From a checkpoint of a small mixture-of-experts model trained on Wikipedia.
Size: 12 layers, width 192, vocabulary 8192.
Training: a variant of Adam for the experts, 690M tokens, 5267 steps.
Below are experts of layer 4 (counted from 0) of a mixture-of-experts language model. Rows are named router (the router's row for the expert), up (a neuron's input weights, with its number) and show model dimensions 64-127. Each number is 500 + 50 x the weight over its row's rms, rounded and kept within 0 to 999. Numbers have three digits each.
After each expert's rows: a language model's description of what the expert responds to. This comes from a sample of Wikipedia text that the model never trained on.

# expert 45
router:492528440582542663571522447404499531501536499447507567490485523512431507493434438459488604571529583425562444431543426566429522478469559465522489469407499517482584502476499473459515579486512483
up0:464446561424544498447558518482525515442492573477557523515367540586463488515459498525552369542479469470535475513513509457453565432550501501476567519534448517553456472426431468527483463407465439
Description: Words and word starts right after a, an or one, plus of after number, e.g. an amalgam, a brief, a former member.

# expert 23
router:575449478563506401483460412552470520487468474465479528465563495438585547508564540492492420450571521465456488448515479409530538478495558445530634492473390543423413550450498498551445400478562487
up0:486531572512546511495497425525457622589545488409446470530547567519546504503537407462545473512525491467467477553556559425577567426460472595513547472416449517531448496459449487557490432499569477
Description: Section-heading words and sentence-opening determiners, such as History, Reception, This, These, The, plus adjective endings like -ical and -ic.

# expert 51
router:570519509502501478579540551416607403493532513429412446426439498471511558480490563509488504386569526444444586506495482460551545395605509537566436510443499518444409433549504470569410492494521518
up0:450470598499542535471515416471521550515511476439502456564482523554492482482505522469522482464469393465571500505555484493567581535574494505542619525485570455453483460438413510449519397445548407
Description: Line breaks, == heading markers, table rows and closing periods in album or game review sections, e.g. before Track listing, Charts.

# expert 4
router:426467556545442555468547443496563500483477496430459410468536500420533568497571542447467519454475468494497487428471537419530527462405483461472526498424534507467524546429445479470568515385533556
up0:462622524545575441571551499549462592479431494407592443585438595460531493446547513443520494504449415500531491597532454416476520483551513448505597462483514438481532464471479499504429504411523469
Description: Spaces, semicolons and digits opening values after field colons in infoboxes and tables, such as Formed: 1879; Location: ….

# expert 32
router:527539540459542562522474473522508500446447441419512443527474526435437493594393461476489537426531459582426539484381521555583559462502499431486529543543430446527443532473540456480491456466549510
up0:464522547520557494414563627555494509525487461439429520461470548552508517543470536465523517545467414492451435485596498442522522540578488497507582436470525440458511487469496494522399433480540509
Description: Capitalized content words ending organization and title names after of or for, such as Technology, Arts, Science, Industry, Children.

# expert 24
router:570461483490523407491486477559543412482504424504531461532415579579501497485484545532568365609482553502405386519591520516496553479573450483609532446492469534511515528551474505471548554567513478
up0:443551525462539428538519478460538523515459438434559487450488418513510505507551495428567487470531460496544522484577489445501590514569502516522584516499485448578370523428513482508431494440558557
Description: Pipes closing rows in results and statistics tables, semicolon-separated result lists, and auxiliary verbs such as was, had, been, were.

# expert 28
router:496467609527520487568506567536542417518487520512495500572437502563438449468548577519591517451568577434485525526440483514535502485489477537522501501509486562421474458425469489501464397450570506
up0:497553518551544468494545491522472529492488488499526456527474444539398505464526533491535523530494464520561475489481439465503501403521456574544618439393562382482559465484452472501439507427500497
Description: Pipe separators between table cells in sports results and rankings, plus opening parentheses, backslashes in math, and country codes like FRA, ITA.

# expert 18
router:407506464546437462512533498574512536574494482491461617515443519591480514513538509426572545516551519502523417453549509529454380440526527542403527472512521480509531507551543504581510559468536486
up0:467494516451441573502532499469488574582481422460496509538541516557413541550489496458500472561487526513522473542488532460486565507558601523508608576508556462465556461512572470529466532392580450
Description: Common nouns after the/a/his, mostly sports and family words such as lead, goal, season, father, husband, trial.

# expert 42
router:601513566485491443532458405534570486555514495440492444469460591555448519489496537472481445542545485464446368487480514420485519549503434477523469497503432544401559531493448584526513434559536412
up0:505549532436595515429588471440535469514498485463504559538407558472516515548527446551581413603445459487534483440536506423500544561524453565529684528553491476485476448521491486408450449353495468
Description: Open parentheses and word-final pieces inside them, such as "Rus(s)ia", "(1998", plus sentence openers This, His, Both, When.

# expert 8
router:479473578444501458538451476466514467603564475481445551580518467433408467448449534527488534418527484485526508446481482541495575558461476505450481513499432487489439512530506428536510435420531511
up0:444494526480503537471553485524545521485538538473494481462455426504477510559466481466630499553395483495538435564555424409499550498546521499500513479437586514550539389468536463463509438442507562
Description: Pipe separators in TV-guest and discography tables, spaces before years in species author citations, closing parentheses, semicolons, and possessives like his, her, their.

# expert 0
router:465371572486553542453481503513510484472498550464521481505409522419472535487450500557516480531478502422550433486484401563541505378462481495438450475449594463497489482594472477542557521538431466
up0:478469523555587510412540568473504603493488526514587501518475527471522556481507420477478471523505426521495489554513524454507569515474502521474600431480606506525493535483508543535368435451581510
Description: Line breaks ending a paragraph before a new one, plus capitalized word-initial pieces of names and openers like In, During, According, Win.

# expert 15
router:481532500470510577500475585494465546522491389446446460560551460547573489499416585526556459622549547431542573441510539428402519519444590575482551496463534446462537532446505493575537543534496492
up0:419531550402501501449516535458568585561557566469467507511411464522521515419576468493560497466454430451543484624572505499487558405550495556510626501528467434519492458447482487549427408420538516
Description: Color and position words like red, upper, middle, back, plus short inner word fragments in quoted or descriptive terms, e.g. slen-der, sh-ell.

# expert 2
router:456563508475499544519418552514558390469491515511520468436487423456459461608523528504507568500521438438536464532516551465533400579480434520546572535497505567516444534548512444562529534435473416
up0:426570510535515489472418507539521546499535453494508525479484489531409538561503482442561513521480411468537565560583507540589573500476379523467606507491515416490548561470458453476495422415534464
Description: Words right after sentence-opening In or in, like one, a, mid, late, summer, plus year digits in dates such as 1922, 2009.

# expert 57
router:581503506451517507472455534502415480490466556528522528494434537412576554492607530580498474507490477460495547487601437471410484497566513530515583543548492511441414456483510417532427472540486468
up0:450438521554565546467603576504521542526446511502503545462485536579538540550431502459523453498499574474525457445565484442526574440574475530518596521470451388518566645443519520534435483502574498
Description: Sentence-final periods, line breaks, bullet dashes and == heading marks that begin new list items or sections, e.g. - In May.

# expert 47
router:432553500434565435449446463471447570546516437572552496574495566418447454498439510513551537495493479506518576648526408569430473499477561475525431449456478524563394549435503542550575506484516462
up0:504480527493596497440554514505468489479519493444517395459446501550524507548355452496554507559501397480529447544438501499512570486558516593555527502591551425498497550498476538549499546441585455
Description: Commas, semicolons, closing parentheses, quote-commas and the conjunctions and or while that end a list item or clause.

# expert 58
router:546503481410498454451480441533525528578501538433556514556461584448486463576509505541399421438480523505487596541556495567505569428484518471483508457594428482397438598608487494509527463553551378
up0:458505537476547563410478496520455516506500476449555474475410439563494510586480581428626491607488411516531451572540440561430571508632507593488637466458470491474488500542502503481408498493527472
Description: First letters or syllables of surnames and given names in rosters and credits, often foreign, such as Yang Xu, Adrien Tchokote.

# expert 56
router:509562487563523578564533543525509470483455471553447490525553509496440477595471597461488510516517524477603428500485508546457470532477481613569496468551509397552439513426535496525450562463412500
up0:435528536519469527455535501565541587500480520529456536510473624606486471437496441506519377508453474485459479533458434465456617393451485535507577448540528493509491627498560523620443389480510449
Description: The, of, and modifiers like entire, original, previous, called, renamed, which lead into a title, name or noun phrase.

# expert 61
router:511460432496482451516565499572522401569508470581535615512613513540488441464442496464572493477517489552520489562501540543574552555534427488495408462574516418555560459522502486550517403507533513
up0:466435479456462492462493469511573653513369512413470507546455478540510459436459530503519490478422438564476512487519442498541557498563544592520525542511512511604457476455504423503468434451510535
Description: Team and role nouns in sports biographies, like club, side, footballer, quarterback, coach, plus === section headers and plural s endings.

# expert 31
router:556448566548525580540484451586554471597457423478475482412458478527536554505433558508508412517564491453529555416594415586518487579464570537545537455434538571516576516481461537560549473471390540
up0:478538545430461477531433491522514588581528502522519423523522573568510496466463452554500420466476446478534616599481544518545619577533527527458539440490484542545410545478430476644491389505516515
Description: Adjectives and their endings after a/the/was, such as first, best, final, known, considerable, definitive, special.

# expert 35
router:524540523449537444573451386517509446519514504493500535513489537392431504585414585535501476442526578557479608521410594555527591446557488471441487449549400477499533593570504565541465440467580536
up0:554528551480400466488474531534471541503548514443524470484327551499589467565525553381533452440507471428526535513533516505432617420523427502612575473528472553488580563434507485491478487478579525
Description: Word pieces inside quoted song titles and track listings, such as I Did It My Way, Love Trouble, plus name fragments in lists.

# expert 3
router:487475543552462480521508431446551539509461495536399444448531612480383593495450494440538452566556602454548514446446571538571535470480511556450490470513475497512433531408516516491505483473430499
up0:491486562536534484529567418551530559584419409494474478529451593544398522520445483452483464516474518484504495473541473500440537482581525535610522538443474539520551573500526509599456554421548573
Description: Word-initial or mid-word fragments and digits in times and scores, plus the noun time, e.g. time slot, 1:30, ske-leton, cutting-edge.

# expert 16
router:451410560470600421558508602559605468507451453451436523492426466536447545422484532474512469543515475525468493420531496533625488597448503594556561492425482542386508510502514429494501471534484552
up0:518587515556568505534552506520561561478491515427530521538423486505532457479493498544494416517534398482624431510473506456508574500616492523509564502464549480476511554525503509560443462444549488
Description: Line breaks before == or === section headings after tables, plus heading and field words like See, Production, Founded, and the.

# expert 26
router:545566517469478547492538455545574578469497484451486484489507482601477539515468524454507439518484540489470539508472453459440543397448510500514502481479545404500483539416536591437459469580513611
up0:514531500489571435493554478482416539608503546471516568493519426558536424491503555439588406430470519596507466625567478588567554542525452451451625491473412456479506439451557553532579467468475434
Description: Middle pieces of foreign personal and place names, often with accented letters, such as Mer-vy-n, Pa-ler-mo, Bor-us-sia, plus ł, ö, ically.

# expert 49
router:429447551493533461590507489472383605510422478424454555450546570409540491448497458498566567519540444460542524501505461542467514556363531468603453501533500458483458511441507515617529493494595459
up0:505469464532596511471507558466449571520464545475461491508437495474583367518532527547447474483457442441428467489543437459432486536490543485549626547515449471587472515458470468514438546471554493
Description: Spaces before numbers in lists, digits, and infobox labels like Location, Route, Station, School, Church; also church architecture descriptions.

# expert 25
router:602535433501456521506592455554539429454524493478554454540499441548539551604473523525473379445433543578480516519436508503556574420487540504458441515564527445556510533527542424446434546573554506
up0:536443493525517491532536464536565530441559491465524511541491476603557514428566478409533406546465444468550469561487471444469587504482543565485641443540502500496609575446557487525433457444501484
Description: Common first names like David, Henry, Peter, George, plus middle and final pieces of personal names: Alfonso, Rudolf, Necho II.

# expert 36
router:480486489508507471451404521431545534517494536582513541477483543439494447506445514447477541493545430458506577491581551506508468580464495474558506487524550596540554510459491461468611512321530523
up0:450502601484457492532485533476567458502458493416466471546470492498523531453499560438576569572506439553456548522566411464432510477536538508487614533585544497533480452460485455483425483411592538
Description: Periods, commas, dashes and brackets after numbers or names ending a clause or title, e.g. "Park.", "tuna.", "51.73%".

# expert 48
router:455448519524487421436501397468638597587461505575478468537463543486547556453517482473483490460567539447430493480502492432475512480490552483486621500542495456464455479555417475491541531514468478
up0:558444547509474508509573547516556556484551517485537487549411504542522500526438493487563473539464435504502449550503433486483552475592533517532605555468482488529489457533455484622473519478585512
Description: Digits and units in measurements, coordinates and identifiers like ft, km, °, pm, plus pieces of Greek, Thai, Arabic, Cyrillic words.

# expert 39
router:486485477564449486502603513426486558485430527498449475408500520476503496466493540418515502568497531500412411425501537404364447506495563520587545545499497544488488486521486474476534479553523501
up0:548497554513506504377534446449526516509516528437537495518465499591597529500485375472606540551497450485520422489543522491533542466526514478452577511519442430474509510545476425497447406468571531
Description: Head nouns right after The or the, naming an article's subject, e.g. The film, The show, the team, plus line breaks before headings.

# expert 29
router:411508538504440389493461482557443431516504465455520478409551597519543553442503533450476534470540426475539545432544573526486500475423560536513374542435402501430510594498445512467599432532472479
up0:431563534502457611504473524592521550567418464459505502555444433569483510500423474430517475551482447461518438559587476470540560392534496558558645479496513424502509526460505545506501527389503511
Description: Single digits inside years and table numbers, especially taxonomic author citations (Girard, 1889), plus table entries like None and Release.

# expert 34
router:545473503457543510525452483459397479551465524570587484444532489508554512490545541494556608426533491504570545577427546457532537546527469595564460468535517468442501529392559493532525527425459531
up0:538528542562589485543451564539470526456445373395514463512510543554543498501460586439566408476446460472445573495525466501396566417575490556501604587442451537562558528436480477470485507478539465
Description: Conjunctions joining words or clauses, mainly and, also or, but, &, until, while, as in Navy and Marine Corps.

# expert 1
router:564458521596527455530481542509487491489534456486505398466437441564455573459532560576440384519528448369516518458505455459453629463477593480551475511458546523472438520522475455517474472529545511
up0:514566534546550554486592488554555596486578444392567500551451501590449498592471559478453451524495475476497523445454420474512544434521484552498666514466435440471527575452554510471445517442567519
Description: Periods, semicolons and sentence-opening words like The, In, But, plus first pieces of names such as Ro, Steve, Mo.

# expert 13
router:528601578484490529578459455538572517442433507402473481492415474471455510526444522496520508490526579442439512516452491487473531428491521547490422569548437425553493461517516528507538480640531466
up0:458469532534576502521553554437557591561428399437451434536407517498486491373564490460544533557549471420496519557507482493461559459589508577419586557587519472575495501478474499486512450450549523
Description: Opening quote marks and first letters of quoted song or album titles in track lists, like "Poor Boy, "Gangsta, "Give.

# expert 17
router:502465511517444454523547410494509434429486556498462558474567573374486452511489538535583442494491542586442495434521557618571486474505505471495414460552474596477459554562449483472488573489591458
up0:518474514539520469453469506552528575488563496447517522571493495564498484464466607502555487560499447480544472438442532473436505481541477477488453550435506482513523572511446548623424381484543524
Description: Head nouns and name pieces in capitalized organization names, such as Commission, Council, Foundation, Railway, Court, often after National or The.

# expert 19
router:574571453564484492576509484530577438444497458469450375511528477537497515514434425495538395518443578542453521537589498444361570448502597473483496501449502455568504447473500454488487454595573492
up0:398456609462513611443521600455570580495509482434472491490403461436506491454502425480546587513399429355467448528532402433462569530490514543503623470409480469550603503468523440418501506530509528
Description: Final letters or pieces of personal names right before a verb or possessive, like Condé, Cheryl, Sunitha, Eastman, De Camp.

# expert 20
router:491506504447470421500500483545534481561516480581453441425538542555531579513554473444450496449516466469512440515482499457498446521440395545568405457581435453401590535614607506506472483555488490
up0:479450498512526466458462530470494559385533482529461496541433522524541532452523497469470453476496416435505452495497444533445572546478571547470701450475524449486461519518488460630433427473585508
Description: Individual digits inside vote counts, statistics tables and years, like 297,661 or 1972, mostly in election and sports tables.

# expert 27
router:444454524558567468483436554527518552485609557555562438479567547506493455369613514530524593509465523477501486459568529567519505562531420532547552467400575567505544537526497551426547506585489461
up0:489485562505503504404507585486506582578503581384542496471518506597533554516510507457567538470504409469588512489519494390516553562512470487523613539458408552556494491461508490445418495503582476
Description: The words which, it, was, were and been in descriptive sentences, e.g. Foundation, which gave; and was renamed; fly over it.

# expert 22
router:585466486455496444530489435475479457459475490521511494520589595438435546593505529494440493468502518639527586518460567546597454536457490397455405526548438568471517581485578522515482490501498533
up0:429505542530492478589507490426579561460393606362494433439459531415537540472509514435540487493497489416431562525474520456539556476505473547485558615522459517461439526511519449464440540463551493
Description: Byte pieces of non-Latin and accented scripts, and initials or word pieces inside names in credit lists, such as R. J. Bond.